Experts of a small language model.
Size: 8 layers, width 640, vocabulary 32768, 181M parameters.
Experts: 24 experts in each of 8 layers, 512 squared ReLU neurons an expert, 3 picks a token, a softmax router.
Training: a variant of Muon for the experts, 1423M tokens, 14950 steps.
Below are experts of layer 2 (counted from 0) of a mixture-of-experts language model. Rows are named up (a neuron's input weights, with its number), down (a neuron's output weights, with its number) and show model dimensions 256-319. Each number is 128 + 32 x the weight over its row's rms, rounded and kept within 0 to 255.
Before each expert's rows: "comes before" lists some tokens at least twice as common just after its tokens as in all text; "mostly gets" lists some tokens that are sent to it at least half of the time. This comes from a sample of Wikipedia text that the model never trained on. Tokens count by the router's weight.

# expert 22
comes before: " ", "-", ":", "\n", "°", "″N"
mostly gets: " various", " Animalia", " classification", " –", " comes", " p"
up0 [126 111 103 122 143 133  94 102 168 121 139 140 140  76 124 101  86  65 111 215 107 119  88  76 143  89  81 153 128  90 108 139 117 141 119  92 124 113 119 136 129 137 168  58 118  60  93 111 131 172 101 181 141 147 161  87 182 145 192  83 139 187 192 156]
down0 [102 109 136 123  83 156 133 138 160 186 134  99 142 117  88 105 132 112  86 154 137  66 188 138  57  67 140  72 133 110 160 144 155 152 173 116 200  78 123 177 112 145 100 116 143  60 144 146  67 108 131 166 114 124 113  97 169 159 156 121  92 117 141 150]

# expert 19
comes before: " of", "201", "200", "==\n", "0", "1"
mostly gets: "%", "See", " times", " weeks", " ", " percent"
up0 [112 121  97 147 132 142 114 169 156  82 111 185 164 132 151  84 105  96  70 131  79  67 204  90 161 140  90 144 137 110 137  87 155 115 135  96 157 139 143 127 156 171  81 185 148 124  63 149  99 108  83  87 113 109 145 100 145  90 169 169 115 172 136 127]
down0 [148 132 180  84 100 182 127 102 123  97 124 133 125 163  96 118 142  98 164 184 123 178  74 148 190 161 149 145  97 153 182 120 144 144  78 198  96 114  89 109 115 168 142 108  74 148  74 150 133 185 128 110  98 182 174 160 100 104 120 139 118 117  82 151]

# expert 20
comes before: "|", "-", "==", "===", "|---|---|---|---|---|---|\n", "|---|---|---|\n"
mostly gets: " |\n", " |\n\n", ")\n", "\"\n", "\n", " Phylum"
up0 [112 141  72 172 146 109 142 113 137 132  78 133  96  89  95 134 105 110 112 119 107 146  99 158 112  57 111 149 143 129 116 116 118 130 166 113 187 136 102 155 109 113 130 159 157 155 126 168 156 164 102 158 113 158 154 126 134 121 147  80 141 128  52 129]
down0 [108 135 131 136 112 117 168 129 110 109  91 134 113 174 166 180  93 112 145 167 104 159 173 144 130 118 144 149 128 139 164 153 177 141 119  76 149 126 121 131 134 139 149 153 141 141  87 146 107 181 162 126 134 123 110 141 116 225  96 113  99  90 133 159]

# expert 1
comes before: " ", " \"", " —", "\"", " album", " USA"
mostly gets: " Places", " en", " metal", "arton", " Glen", " York"
up0 [103 187 128 134 136  66 128  78  98 164 170 123  56 186 156  49 179 133  90 180 117 113 133 127 186 111 123 147 193 151  64  80 134 177 100  85 168 128 125 142 162 125 148 151 154 175 143 148  77 134 109 101 131 179 144 153 157 119 141 127 161 158 101 117]
down0 [143 154  84 107 151  61 106 182 142 113  91 130 161 150  92 130 164 197 131 127 131  95 124 131 116 130 111 132 108 160  98 173 202  84 100 137 137 121 132 124 134 123 112 124 134 132 145 170 151 131  97 133 115 144 110 153 150 101 135 121 108 110 158 134]

# expert 2
comes before: " the", " a", " his", " their", " an", " be"
mostly gets: " at", " with", " on", " against", " between", " after"
up0 [121 182 119 112 124  97 163 123  89 228  95 127 122 123 143  58 129 116 118 121 135 112 147  73 151 132 119 107 182 168 109 145 146 192  88  72  96 181 140 134  66 156 157 163 155  92 155  95 119 123 110 126 120  92 142 142 133 158 181 121  47  56 164 153]
down0 [178 105  80 173 147 138 133 111 181  38  85 143  84 172 119 120 184 104  87  80 127 167 126  97  74 128 176 122 101 125 173 128  96  81 176 141 103 139 113 104 184 123  82  89 135 168 135 136 149 130  97 200  79 189 110 105 157 151 136 140 106 125  78 114]

# expert 8
comes before: " ", " The", "==", "The", " In", "==="
mostly gets: "==\n", " ==\n", ").", "===\n", "\"", "\"."
up0 [151 121 129  61  74 176 150 115 164 108 139 100 118 116 141 136  97 168 132 188 121 121 183 160 106 113 138 103  78 155 101  86 120 136  18  76 124 149 106 148 123  54  95 164 133 113 137  79  96 134 113 116 161 121 148 136 112  92  85 198  98 117 158 173]
down0 [132 123 125 132  98 135 123 195 131 104 111 105 134 141  92 140 127 110 138 135 126 194 136 187  81  71 132 105  97 115 116 170 161 174 150  38 183 121 165 117  93 137 114 132 198 126 132 111  81 129 134 117 189 205 103 140 213  94 180  95 169 110 158 123]